Experts of a small language model.
Experts: 24 experts in each of 9 layers, 288 SwiGLU neurons an expert.
Below are experts of layer 3 (counted from 0) of a mixture-of-experts language model. Rows are named router (the router's row for the expert), gate (a neuron's input weights, with its number), up (a neuron's input weights, with its number) and show model dimensions 80-159. Each number is 50 + 10 x the weight over its row's rms, rounded and kept within 0 to 99.
After each expert's rows: a language model's description of what the expert responds to. This comes from a sample of Wikipedia text that the model never trained on.

# expert 6
router:55 51 62 38 55 45 55 48 46 68 30 58 37 47 62 41 69 61 67 52 44 48 54 54 66 66 61 64 54 64 53 51 51 46 48 42 48 58 49 38 40 43 48 64 64 53 42 60 63 50 47 61 61 37 59 47 38 49 62 48 50 56 55 55 50 49 58 39 41 41 34 49 35 57 66 42 49 53 68 39
gate3:40 43 35 42 54 32 56 41 37 52 54 28 50 56 44 54 54 35 70 59 51 44 57 57 50 45 45 43 47 53 53 41 63 46 40 53 50 59 40 37 51 54 56 55 48 58 52 35 52 60 42 54 47 34 69 40 42 47 60 38 64 57 59 42 42 71 51 44 35 50 33 54 35 34 63 50 50 56 46 33
up3:46 30 62 52 62 35 47 34 73 53 49 45 71 48 53 58 62 46 57 49 61 56 43 38 56 41 46 42 36 48 52 37 56 40 53 58 44 50 38 35 68 60 72 57 41 46 56 51 59 65 49 36 40 44 59 43 51 34 56 43 67 70 53 47 44 23 51 62 54 42 42 48 41 42 60 47 44 54 51 54
gate4:52 49 62 37 54 52 57 50 50 61 34 48 43 47 55 47 55 56 69 53 55 56 48 57 67 66 54 50 61 53 64 65 53 34 44 33 54 62 45 44 39 49 50 51 61 47 47 58 61 48 53 60 52 41 61 39 49 56 60 41 54 56 51 49 56 63 60 51 42 39 39 49 36 52 56 41 45 52 55 30
up4:47 53 50 54 40 40 58 59 64 45 53 38 58 56 56 49 47 47 66 53 61 47 51 47 49 36 33 30 58 55 67 69 56 35 50 42 53 53 19 65 56 50 45 55 55 37 44 48 35 40 49 69 40 45 55 34 66 40 50 48 38 52 39 34 56 61 62 42 43 28 59 57 49 47 46 51 53 51 41 49
gate5:53 61 48 53 50 44 54 53 44 47 41 56 30 65 57 56 46 59 42 38 43 58 64 67 54 51 54 61 42 60 70 35 49 62 55 51 71 51 55 47 62 48 47 52 36 61 56 57 68 72 31 40 57 65 48 57 32 43 51 64 64 44 37 50 46 42 57 60 46 43 50 50 26 48 72 58 56 47 51 53
up5:54 43 51 50 51 42 45 50 40 53 41 61 63 39 42 56 60 58 44 39 61 42 37 31 40 51 52 53 57 62 41 57 51 49 52 62 46 49 32 50 36 49 41 48 42 54 63 47 54 32 52 43 52 56 44 44 53 53 58 51 63 51 54 64 50 42 42 60 62 44 55 34 55 52 55 52 40 21 62 63
gate6:49 45 36 28 34 50 47 54 60 52 37 46 50 43 59 40 51 59 36 57 51 49 49 46 51 35 48 46 46 44 41 36 44 46 44 77 56 57 30 52 52 41 47 46 53 40 44 67 39 52 58 58 70 31 39 39 51 45 45 56 51 40 57 46 33 55 52 38 58 64 39 36 59 49 75 50 53 45 57 39
up6:56 46 34 39 45 44 39 53 56 43 54 61 51 52 42 60 45 61 53 42 50 44 47 52 41 41 57 43 45 40 51 32 49 40 44 67 58 56 35 59 53 64 51 39 54 44 50 49 45 45 65 50 55 53 40 43 55 52 57 46 54 25 46 40 31 55 48 43 48 67 55 55 47 60 59 46 44 54 74 45
It responds to: Word endings, table fillers

# expert 0
router:56 48 64 35 54 51 51 50 49 67 33 58 40 48 59 41 64 59 63 47 44 52 49 58 64 64 63 68 55 60 52 50 52 44 47 40 58 58 55 33 42 42 47 60 65 60 37 58 60 56 51 58 54 39 61 50 39 51 59 47 51 54 55 56 56 57 59 35 41 40 35 49 36 59 61 42 48 55 68 37
gate9:45 57 51 57 45 50 55 52 49 73 38 65 63 44 52 57 37 39 68 44 42 49 53 51 53 52 61 44 50 62 68 58 51 36 45 52 48 53 58 46 41 37 27 42 41 59 40 53 43 49 32 41 54 22 58 67 46 42 44 53 50 53 61 46 32 50 50 28 35 41 28 46 55 51 57 50 61 50 49 54
up9:50 71 51 55 53 54 51 44 61 40 59 51 39 61 48 59 54 61 45 60 47 65 50 47 74 47 60 42 63 45 67 46 26 47 50 61 50 60 61 52 61 55 23 35 65 37 28 52 49 55 43 61 39 53 48 64 52 47 74 52 51 52 36 53 46 42 44 62 55 44 54 53 44 54 50 61 48 55 42 47
gate10:56 42 55 45 46 33 58 41 59 60 47 49 57 43 47 37 57 72 52 58 67 54 41 48 63 55 47 61 45 66 14 46 43 49 47 45 42 59 50 60 48 48 65 77 65 57 52 49 45 59 53 46 59 46 43 44 56 40 47 53 46 44 37 45 61 62 42 45 47 53 47 57 47 39 68 61 44 52 53 35
up10:39 53 49 49 55 53 53 53 46 56 48 52 58 49 51 54 21 42 51 39 48 34 47 48 39 46 34 37 38 33 83 50 62 65 49 64 51 34 72 47 43 49 53 48 38 44 56 55 64 64 44 58 45 63 40 60 30 51 66 56 46 50 48 71 29 40 53 54 42 49 41 56 45 48 45 45 38 46 33 62
gate11:52 48 58 59 45 54 46 47 47 46 44 41 37 29 44 49 57 63 50 56 42 45 54 52 46 66 52 70 44 60 52 42 66 61 58 61 63 50 52 35 40 46 61 74 50 69 38 58 43 48 59 64 39 51 57 46 49 57 71 57 58 55 44 54 43 69 34 39 68 51 44 53 46 55 27 53 57 30 49 41
up11:60 37 44 67 48 51 40 66 45 48 51 55 42 48 29 53 45 57 54 46 16 45 45 70 52 42 55 47 53 54 53 39 51 46 67 35 47 41 49 38 32 54 54 58 60 54 41 51 58 48 39 57 56 55 42 50 38 67 49 49 52 44 55 63 59 45 55 76 50 38 47 70 46 38 48 54 28 43 50 50
gate12:52 70 57 41 35 43 50 67 68 41 46 43 57 32 52 43 49 48 55 60 53 36 47 60 52 46 44 53 43 52 50 52 48 48 45 44 53 64 46 53 49 34 65 45 64 50 31 59 49 45 49 51 61 48 55 66 41 26 36 50 53 60 55 55 39 39 66 41 42 66 52 50 50 43 72 43 40 61 48 36
up12:41 45 51 72 49 48 50 49 38 51 50 61 46 51 51 63 49 35 58 46 31 50 58 60 52 42 55 55 46 48 51 47 65 51 36 61 40 55 53 41 41 49 52 45 57 43 64 33 43 51 44 32 30 38 44 22 51 53 75 57 55 39 62 57 72 44 56 36 54 52 47 42 47 60 53 52 59 44 41 53
It responds to: Word starts and nouns

# expert 17
router:55 51 56 31 51 62 53 50 55 67 36 60 35 44 61 45 60 60 64 46 42 51 51 57 65 61 60 63 57 62 56 57 53 43 48 40 60 55 56 36 43 44 44 61 52 54 35 56 59 59 49 58 51 37 63 54 39 56 58 49 57 52 55 61 46 61 59 39 41 47 31 51 33 60 50 52 48 52 61 43
gate0:54 55 43 55 50 59 29 46 70 48 36 50 70 43 56 48 54 46 61 51 26 44 70 52 47 61 46 49 42 45 49 61 43 60 54 48 58 52 50 30 49 39 63 53 68 40 59 37 58 52 40 45 72 52 37 41 35 66 37 44 55 63 46 50 57 54 70 58 65 30 45 59 44 45 59 58 38 32 51 57
up0:35 55 42 50 51 49 52 54 78 70 36 28 60 52 68 38 45 52 56 71 52 60 50 57 63 43 44 33 53 52 62 44 43 63 50 51 35 47 40 41 57 58 70 49 60 27 61 37 51 43 43 42 48 55 44 45 43 46 43 44 47 48 55 56 68 50 59 48 63 40 49 45 56 39 55 61 49 47 58 53
gate1:47 46 65 32 47 47 39 52 40 41 45 54 58 65 49 76 48 58 28 44 40 46 44 81 49 54 53 43 50 51 55 60 33 60 55 58 60 47 46 53 53 38 34 42 57 53 52 53 37 45 71 50 45 53 66 57 48 45 46 44 74 39 46 35 60 79 64 45 44 57 45 57 52 33 36 54 55 54 44 51
up1:46 63 36 67 48 55 57 47 47 56 35 68 61 45 39 47 54 54 62 39 58 61 66 39 56 63 49 52 65 62 43 47 63 39 50 29 47 57 69 44 41 50 62 40 46 57 45 48 54 45 31 60 42 52 42 53 52 66 42 43 32 56 39 51 47 36 49 53 45 46 48 65 51 62 71 52 42 49 49 53
gate2:35 49 68 29 56 20 38 30 38 54 61 44 49 54 58 58 39 46 55 56 47 32 52 53 56 55 37 35 56 65 30 56 50 40 54 57 48 55 46 50 46 40 42 55 55 64 35 56 53 46 61 59 72 28 54 52 52 53 51 47 51 66 52 42 66 47 49 47 40 46 30 58 52 39 46 35 53 33 35 35
up2:47 44 58 37 59 32 50 43 47 69 49 31 66 59 59 45 43 59 48 62 59 48 27 54 50 53 52 47 39 31 39 57 37 48 48 67 29 68 53 54 46 53 66 54 53 61 51 31 50 42 53 56 50 54 55 37 66 62 43 41 44 53 86 30 61 48 56 44 56 56 48 52 48 52 59 37 43 53 42 45
gate3:53 46 48 49 66 66 20 63 58 49 44 55 40 52 62 34 35 40 50 57 38 58 56 33 44 50 51 46 54 55 61 43 33 60 65 41 52 54 65 38 52 55 53 64 51 38 67 40 54 28 46 73 50 48 39 59 41 54 58 54 58 49 59 68 59 70 43 47 44 50 46 57 60 69 46 51 43 38 71 43
up3:47 42 44 44 59 51 25 62 54 48 55 52 48 55 50 36 47 21 41 53 40 54 59 31 52 55 49 61 70 57 61 52 32 52 67 32 41 44 59 40 41 49 57 59 52 44 76 49 52 35 65 66 51 54 39 58 56 50 33 60 59 51 54 75 57 54 39 49 54 64 44 52 55 63 37 48 55 36 54 54
It responds to: According and months

# expert 9
router:55 48 61 32 61 62 56 53 45 72 37 52 41 55 64 30 69 62 58 63 32 53 55 53 70 73 64 60 57 58 53 52 49 42 47 40 49 55 51 46 46 45 44 60 64 56 38 51 63 49 53 58 60 41 67 50 41 61 51 46 45 53 53 51 56 54 54 36 39 47 33 52 47 60 55 42 45 52 67 42
gate2:69 40 41 27 65 51 59 59 52 50 45 62 40 50 69 50 45 43 58 56 50 64 41 51 37 51 63 52 58 49 54 57 32 28 51 60 66 44 47 46 51 58 57 70 60 49 47 45 51 60 45 62 61 52 59 75 47 47 64 43 58 48 45 57 38 44 39 63 56 55 48 55 53 56 39 58 60 47 72 30
up2:55 38 55 43 49 24 61 54 65 62 48 52 59 42 62 49 46 45 44 65 58 43 49 31 50 46 65 45 50 50 37 34 43 43 44 62 51 59 42 58 51 47 56 49 61 59 33 48 58 39 40 51 50 51 43 48 38 32 48 52 50 57 56 60 34 41 59 38 40 45 38 49 65 41 55 54 26 58 58 55
gate3:68 46 50 47 64 46 36 57 43 53 50 79 51 68 47 70 44 53 39 63 39 33 49 41 50 41 58 52 46 61 44 49 54 57 52 59 47 54 48 48 54 44 55 23 60 39 56 38 48 55 43 58 55 49 54 58 65 47 49 50 42 26 31 40 65 43 63 53 31 48 38 40 60 48 55 22 31 60 45 49
up3:51 57 53 69 60 35 39 44 44 47 33 67 54 60 26 39 49 57 40 46 54 44 41 46 46 38 49 53 52 64 24 48 63 53 76 67 51 51 61 53 55 42 50 49 45 45 67 59 44 57 27 59 62 66 38 59 50 59 47 60 47 46 29 50 41 37 63 54 55 49 34 52 50 50 53 38 62 50 33 42
gate4:40 65 45 35 46 67 57 57 40 52 48 50 45 57 45 50 38 56 46 55 26 46 58 49 75 57 50 43 61 32 42 59 50 51 23 47 50 57 60 51 47 60 47 52 58 45 44 42 67 43 63 21 60 38 40 47 49 49 52 51 61 40 59 36 44 46 67 40 41 29 59 48 50 55 55 62 46 43 43 55
up4:60 63 57 28 47 62 66 65 53 52 47 62 46 71 45 48 32 62 46 63 50 48 50 62 62 58 48 46 74 33 52 57 39 47 23 37 46 65 55 49 58 68 64 47 59 53 58 56 61 54 68 48 49 39 45 48 46 49 41 55 63 35 49 54 44 54 42 35 48 40 58 32 55 56 52 47 50 51 51 45
gate5:40 32 65 44 41 56 58 55 36 56 53 54 41 55 64 51 46 50 57 28 54 46 49 67 56 52 66 44 47 36 44 43 38 57 45 48 57 55 41 52 52 59 48 55 36 32 38 47 47 54 55 52 65 47 41 63 41 67 61 48 66 52 43 72 51 49 63 32 50 35 58 41 34 46 44 49 42 59 31 61
up5:26 62 67 61 55 61 85 53 47 48 40 53 42 52 42 47 50 56 39 37 47 61 45 58 63 38 64 45 52 50 45 55 54 47 38 47 50 36 42 65 63 38 44 49 49 43 52 55 51 57 65 61 50 33 57 64 48 41 44 58 53 60 50 48 61 64 57 38 56 36 47 70 42 41 49 55 63 70 43 58
It responds to: Headings and infobox fields

# expert 5
router:58 50 57 37 53 47 55 53 47 72 31 56 41 54 62 43 64 62 59 42 45 52 44 59 66 69 61 66 56 61 53 47 52 49 50 51 52 52 53 32 41 48 52 65 61 55 43 61 50 46 47 57 48 40 56 44 39 48 60 47 51 57 53 60 51 51 57 36 48 42 38 45 33 57 63 40 51 63 69 42
gate1:43 46 38 34 48 65 49 59 46 64 41 44 54 37 65 49 51 75 55 42 41 51 28 58 53 57 61 31 53 44 51 49 49 36 54 50 41 54 61 42 47 64 62 57 67 57 40 57 45 30 56 49 36 59 47 40 48 54 46 46 60 51 43 66 42 53 53 49 28 56 44 41 53 58 51 40 60 54 61 50
up1:51 45 38 39 50 43 59 65 51 41 44 52 55 42 60 54 50 53 50 37 58 45 37 59 50 51 53 41 40 31 48 41 56 33 53 59 38 50 56 44 59 65 54 58 60 54 44 56 37 24 64 56 33 58 42 43 50 46 47 42 47 54 43 66 40 47 56 45 42 52 37 38 46 45 66 62 49 55 64 53
gate2:71 34 46 57 56 41 41 35 58 58 56 47 55 65 55 36 35 57 44 45 62 29 42 50 52 41 64 51 22 58 56 41 40 70 35 39 39 50 48 68 60 47 45 50 39 48 48 43 36 37 33 51 52 54 51 59 43 47 40 36 49 41 48 60 51 51 43 19 61 46 59 54 48 47 51 37 53 48 49 42
up2:61 35 50 56 66 56 44 47 56 63 58 37 61 56 79 28 47 59 50 59 59 25 39 33 52 39 63 59 52 60 51 45 34 64 51 47 37 34 54 60 54 38 56 40 47 46 63 59 45 41 49 55 44 47 42 44 56 39 51 44 56 40 55 57 52 45 44 20 69 49 48 54 61 45 45 34 36 65 49 39
gate3:57 45 50 30 45 56 47 51 42 40 49 63 49 43 31 55 53 58 54 48 35 41 51 18 57 53 48 56 40 47 63 60 50 50 49 44 42 50 51 50 45 29 31 40 41 69 52 48 37 45 48 56 44 44 45 60 35 40 77 49 43 43 47 30 42 49 50 68 25 49 57 44 42 55 34 54 47 53 46 54
up3:60 61 56 51 46 66 57 71 53 44 44 48 64 45 40 60 48 62 41 51 52 49 54 52 64 57 32 62 48 60 53 59 53 30 34 36 44 45 58 53 44 39 46 41 59 53 49 48 58 56 36 67 47 47 50 61 78 57 51 56 66 51 61 55 39 25 55 67 45 55 53 56 38 46 56 59 49 42 57 58
gate4:39 53 68 57 55 70 47 52 67 55 46 57 49 55 56 41 50 42 55 21 45 54 63 56 59 50 52 58 50 46 40 53 59 50 35 39 48 53 66 57 59 38 28 46 70 48 33 43 37 68 57 35 42 36 69 61 58 66 60 52 42 66 47 53 49 47 56 54 51 36 31 55 44 50 53 43 41 48 55 55
up4:44 55 55 42 48 49 63 32 52 47 45 45 52 59 42 54 56 47 53 70 50 45 56 52 42 49 37 61 59 49 56 56 51 38 62 58 59 57 36 38 39 53 71 48 52 68 56 47 46 35 45 58 60 56 50 48 49 60 46 65 29 73 53 49 53 59 42 49 69 58 65 35 68 49 56 60 41 34 53 59
It responds to: Determiners and following nouns

# expert 8
router:51 54 70 36 56 55 55 45 47 68 33 58 44 54 58 35 67 56 67 48 38 46 55 61 58 72 60 71 55 62 54 53 50 47 45 39 60 50 53 36 40 46 50 53 66 61 38 51 58 51 45 66 61 48 64 56 45 62 61 47 51 51 53 52 55 53 58 37 51 41 34 51 37 61 58 36 47 46 69 32
gate1:45 56 28 60 49 59 51 51 61 54 49 36 50 56 52 67 54 63 60 59 43 54 43 50 57 55 41 63 40 37 50 58 32 58 48 44 42 60 48 52 36 64 46 43 65 31 51 53 63 77 42 54 54 40 53 58 52 46 67 60 55 45 40 59 50 48 82 64 43 36 56 53 47 48 57 37 52 55 38 33
up1:43 52 42 60 44 52 57 39 55 48 52 40 53 77 63 45 45 59 68 60 51 61 47 43 54 58 48 67 35 38 54 46 43 57 45 47 52 53 42 57 39 66 36 38 61 41 50 55 72 77 46 57 61 37 63 55 42 32 55 64 68 42 45 54 41 43 75 58 51 34 58 63 57 20 46 41 42 67 49 40
gate2:49 56 41 61 53 56 50 60 46 59 47 60 55 27 46 50 40 51 49 36 21 53 49 60 65 46 54 25 35 59 45 45 54 54 53 58 51 56 64 56 49 52 39 55 46 31 63 50 46 50 47 33 47 54 55 52 46 49 46 35 52 41 34 51 61 45 58 32 51 54 55 60 56 73 51 40 58 44 48 29
up2:54 48 46 52 54 65 38 59 61 62 60 36 57 25 60 45 34 35 48 68 33 43 30 42 41 48 51 33 44 35 54 58 52 48 60 62 44 55 32 46 51 43 62 64 60 52 67 60 58 53 61 36 65 59 48 40 46 46 43 65 46 38 72 58 65 57 51 69 46 68 36 49 54 47 54 65 34 47 54 41
gate3:36 51 47 53 54 21 53 43 46 62 51 21 52 43 37 36 68 69 70 52 46 49 59 46 47 60 51 59 62 59 34 41 47 58 64 43 34 60 52 37 61 39 47 47 42 59 42 53 49 48 66 50 56 68 62 63 51 51 49 52 40 69 61 48 38 45 62 57 51 54 50 45 48 35 48 33 44 56 36 45
up3:53 65 44 29 48 45 45 38 64 60 47 49 49 65 54 28 50 58 51 59 24 65 75 42 55 60 67 57 55 78 50 51 39 61 72 38 38 60 46 54 56 41 58 68 57 61 56 59 55 35 52 49 59 61 48 68 40 59 46 50 54 49 48 54 72 49 66 44 58 55 42 57 52 61 59 48 61 48 50 59
gate4:35 65 39 68 57 48 53 45 46 46 35 36 45 56 14 41 47 40 48 65 57 53 58 46 69 46 54 66 37 55 37 50 33 63 56 59 31 45 38 56 56 56 47 48 60 37 55 55 50 47 49 45 50 57 40 72 37 70 51 34 51 52 51 49 67 44 61 55 50 49 45 67 41 66 36 34 52 36 34 59
up4:56 32 67 21 29 53 63 62 59 41 74 54 35 49 68 57 53 58 49 35 45 52 28 48 39 48 56 26 56 37 64 38 61 41 44 43 42 52 56 62 43 56 38 46 50 54 41 52 47 42 51 54 48 37 68 29 47 33 41 69 39 54 57 46 35 55 48 39 51 50 38 50 51 33 55 58 56 63 57 40
It responds to: Sentence-ending periods

# expert 21
router:56 47 65 37 57 51 54 53 45 69 31 57 41 48 57 38 64 60 64 52 41 51 50 57 66 68 63 67 57 62 52 50 52 45 51 41 54 55 52 37 42 38 48 62 62 59 38 61 61 53 52 58 58 42 60 52 38 56 57 41 48 53 54 53 52 52 58 35 46 40 34 51 38 58 61 44 48 52 68 35
gate1:47 60 52 70 53 59 74 34 50 45 43 45 37 38 48 59 68 52 49 23 55 55 54 73 43 55 47 51 49 52 50 36 73 57 47 49 39 51 69 43 49 63 40 63 59 45 40 52 48 62 58 64 57 56 57 41 58 43 58 61 64 64 48 37 50 51 50 47 58 53 53 39 33 33 59 57 36 40 36 43
up1:61 56 57 48 67 46 59 54 62 65 57 65 49 51 56 43 63 35 39 56 58 50 43 41 59 40 54 38 54 52 62 56 54 52 40 61 52 48 64 54 53 63 50 42 52 34 48 43 55 64 24 46 42 54 66 56 50 48 47 32 49 62 46 50 52 42 57 65 40 50 46 47 61 54 51 53 61 52 54 57
gate2:52 53 60 35 55 48 54 54 35 74 36 48 25 45 59 46 59 58 60 58 36 46 56 58 72 66 58 69 58 44 58 46 53 44 39 38 55 55 49 48 48 54 62 41 62 48 39 59 56 47 49 46 65 43 72 47 39 50 58 46 60 54 59 60 52 52 48 41 41 47 39 48 39 62 60 46 42 47 63 43
up2:56 53 43 58 57 38 50 60 50 62 61 47 30 33 50 48 57 57 53 56 65 34 56 48 48 62 50 51 65 43 47 59 49 45 48 60 40 46 44 50 53 49 54 55 50 55 77 48 55 40 72 39 55 45 42 15 38 43 29 44 47 47 68 44 51 33 41 62 54 47 59 66 51 55 58 56 53 29 52 59
gate3:51 54 59 28 51 52 49 68 62 74 31 56 48 60 71 35 57 53 56 56 48 44 46 51 67 61 60 56 54 43 65 51 50 46 43 49 49 43 55 48 47 49 48 51 59 57 41 52 54 52 45 49 54 48 60 49 38 55 38 56 53 56 44 50 46 42 54 36 33 26 49 50 58 64 66 43 35 59 58 32
up3:59 55 56 60 67 47 78 51 65 60 54 70 41 60 66 33 50 54 59 55 69 55 21 39 54 37 49 34 52 31 52 44 52 58 44 73 50 68 32 47 49 74 37 51 47 42 34 54 45 53 57 52 45 41 55 43 71 69 49 51 52 48 61 41 42 40 53 55 40 49 56 57 67 56 66 49 54 48 59 53
gate4:43 59 56 51 39 48 36 73 47 50 34 46 61 38 59 45 56 50 66 36 34 64 46 78 45 48 52 49 61 50 53 50 69 69 49 53 63 31 56 62 40 46 40 52 51 61 50 47 52 37 41 52 55 56 59 55 35 62 39 54 49 50 46 46 50 56 43 44 73 50 55 51 54 61 65 51 42 38 56 38
up4:54 45 48 57 45 55 44 58 51 59 54 41 67 27 70 41 40 61 53 51 64 38 29 68 55 54 53 63 51 32 43 41 61 49 42 46 44 58 46 62 43 62 56 30 60 49 51 37 50 29 55 41 45 52 44 44 50 44 66 67 47 60 73 46 54 69 50 67 48 57 48 45 53 48 69 57 44 62 47 42
It responds to: Spaces and style word

# expert 15
router:59 45 67 40 58 52 48 48 48 64 24 62 40 43 54 29 70 68 63 48 39 49 53 56 62 66 60 65 55 66 51 55 50 51 55 47 57 48 54 45 44 36 44 67 60 60 44 59 61 53 54 59 59 47 60 52 39 62 55 49 49 53 54 49 52 53 59 47 49 47 29 47 41 57 56 40 54 52 64 35
gate2:38 42 61 25 48 50 35 38 34 40 57 64 56 40 55 32 39 63 50 49 53 47 38 49 55 53 54 49 50 58 62 41 52 33 31 65 51 31 44 47 49 40 44 53 57 37 44 51 39 68 55 46 57 32 59 48 51 59 66 40 65 44 71 47 38 52 47 50 54 57 55 38 55 49 55 53 41 31 44 35
up2:45 52 43 72 49 62 63 46 58 51 47 32 51 56 39 64 59 43 44 48 45 45 46 37 48 55 29 51 41 40 59 37 47 72 61 49 43 56 70 57 51 47 56 42 49 58 44 47 65 51 52 59 42 57 45 51 36 50 37 47 39 64 25 51 50 59 55 58 50 56 33 54 46 49 41 56 74 51 51 59
gate3:36 41 48 33 44 42 54 58 49 51 42 46 47 36 48 54 46 56 66 51 44 53 41 69 58 38 50 42 60 44 72 49 58 52 49 48 28 50 58 46 37 62 45 43 69 44 47 46 60 52 61 48 43 48 60 61 61 34 38 59 31 46 52 54 59 38 54 32 55 57 49 53 26 64 45 57 48 68 72 60
up3:47 44 44 43 41 33 28 60 52 39 64 49 51 43 34 46 55 49 57 51 32 46 36 63 57 28 50 50 64 54 61 48 70 58 52 45 39 56 58 66 58 57 53 41 64 49 56 56 57 37 59 53 50 35 39 46 51 58 52 45 41 34 38 44 52 37 69 52 46 49 45 59 53 65 39 72 61 71 51 43
gate4:82 59 60 51 39 57 38 43 54 51 47 53 45 55 41 51 42 39 42 53 50 46 67 42 47 33 45 54 47 44 70 38 61 55 44 29 53 33 58 58 37 51 48 37 43 47 55 44 63 53 48 56 67 56 40 45 44 47 28 54 48 45 38 61 49 58 59 43 35 27 56 59 39 69 52 59 57 45 58 47
up4:66 47 49 64 39 55 44 27 65 43 57 44 46 37 38 45 56 47 25 42 35 66 62 65 36 38 52 50 40 57 58 46 46 61 57 52 57 46 39 54 64 50 74 29 32 54 66 42 54 49 59 39 40 64 45 68 49 39 58 56 41 39 34 54 43 60 54 66 44 44 52 54 39 57 28 46 54 38 47 49
gate5:60 48 37 50 61 45 55 49 53 51 35 49 45 29 65 40 58 64 57 55 28 49 48 53 40 61 52 54 42 45 51 39 58 57 67 50 68 63 54 45 63 56 42 58 57 61 35 57 54 53 19 61 65 55 46 59 64 46 31 44 29 61 46 56 63 46 61 47 57 43 41 54 56 62 58 39 38 57 61 32
up5:57 34 44 41 56 45 51 60 54 41 45 58 64 63 55 49 60 35 59 50 57 58 43 59 48 41 54 39 58 52 71 49 54 57 51 61 51 50 52 47 50 60 66 48 34 55 41 46 55 49 47 47 62 79 52 51 55 68 53 45 50 51 50 67 61 59 36 57 54 45 46 59 47 40 45 52 36 60 51 43
It responds to: Surname and place suffixes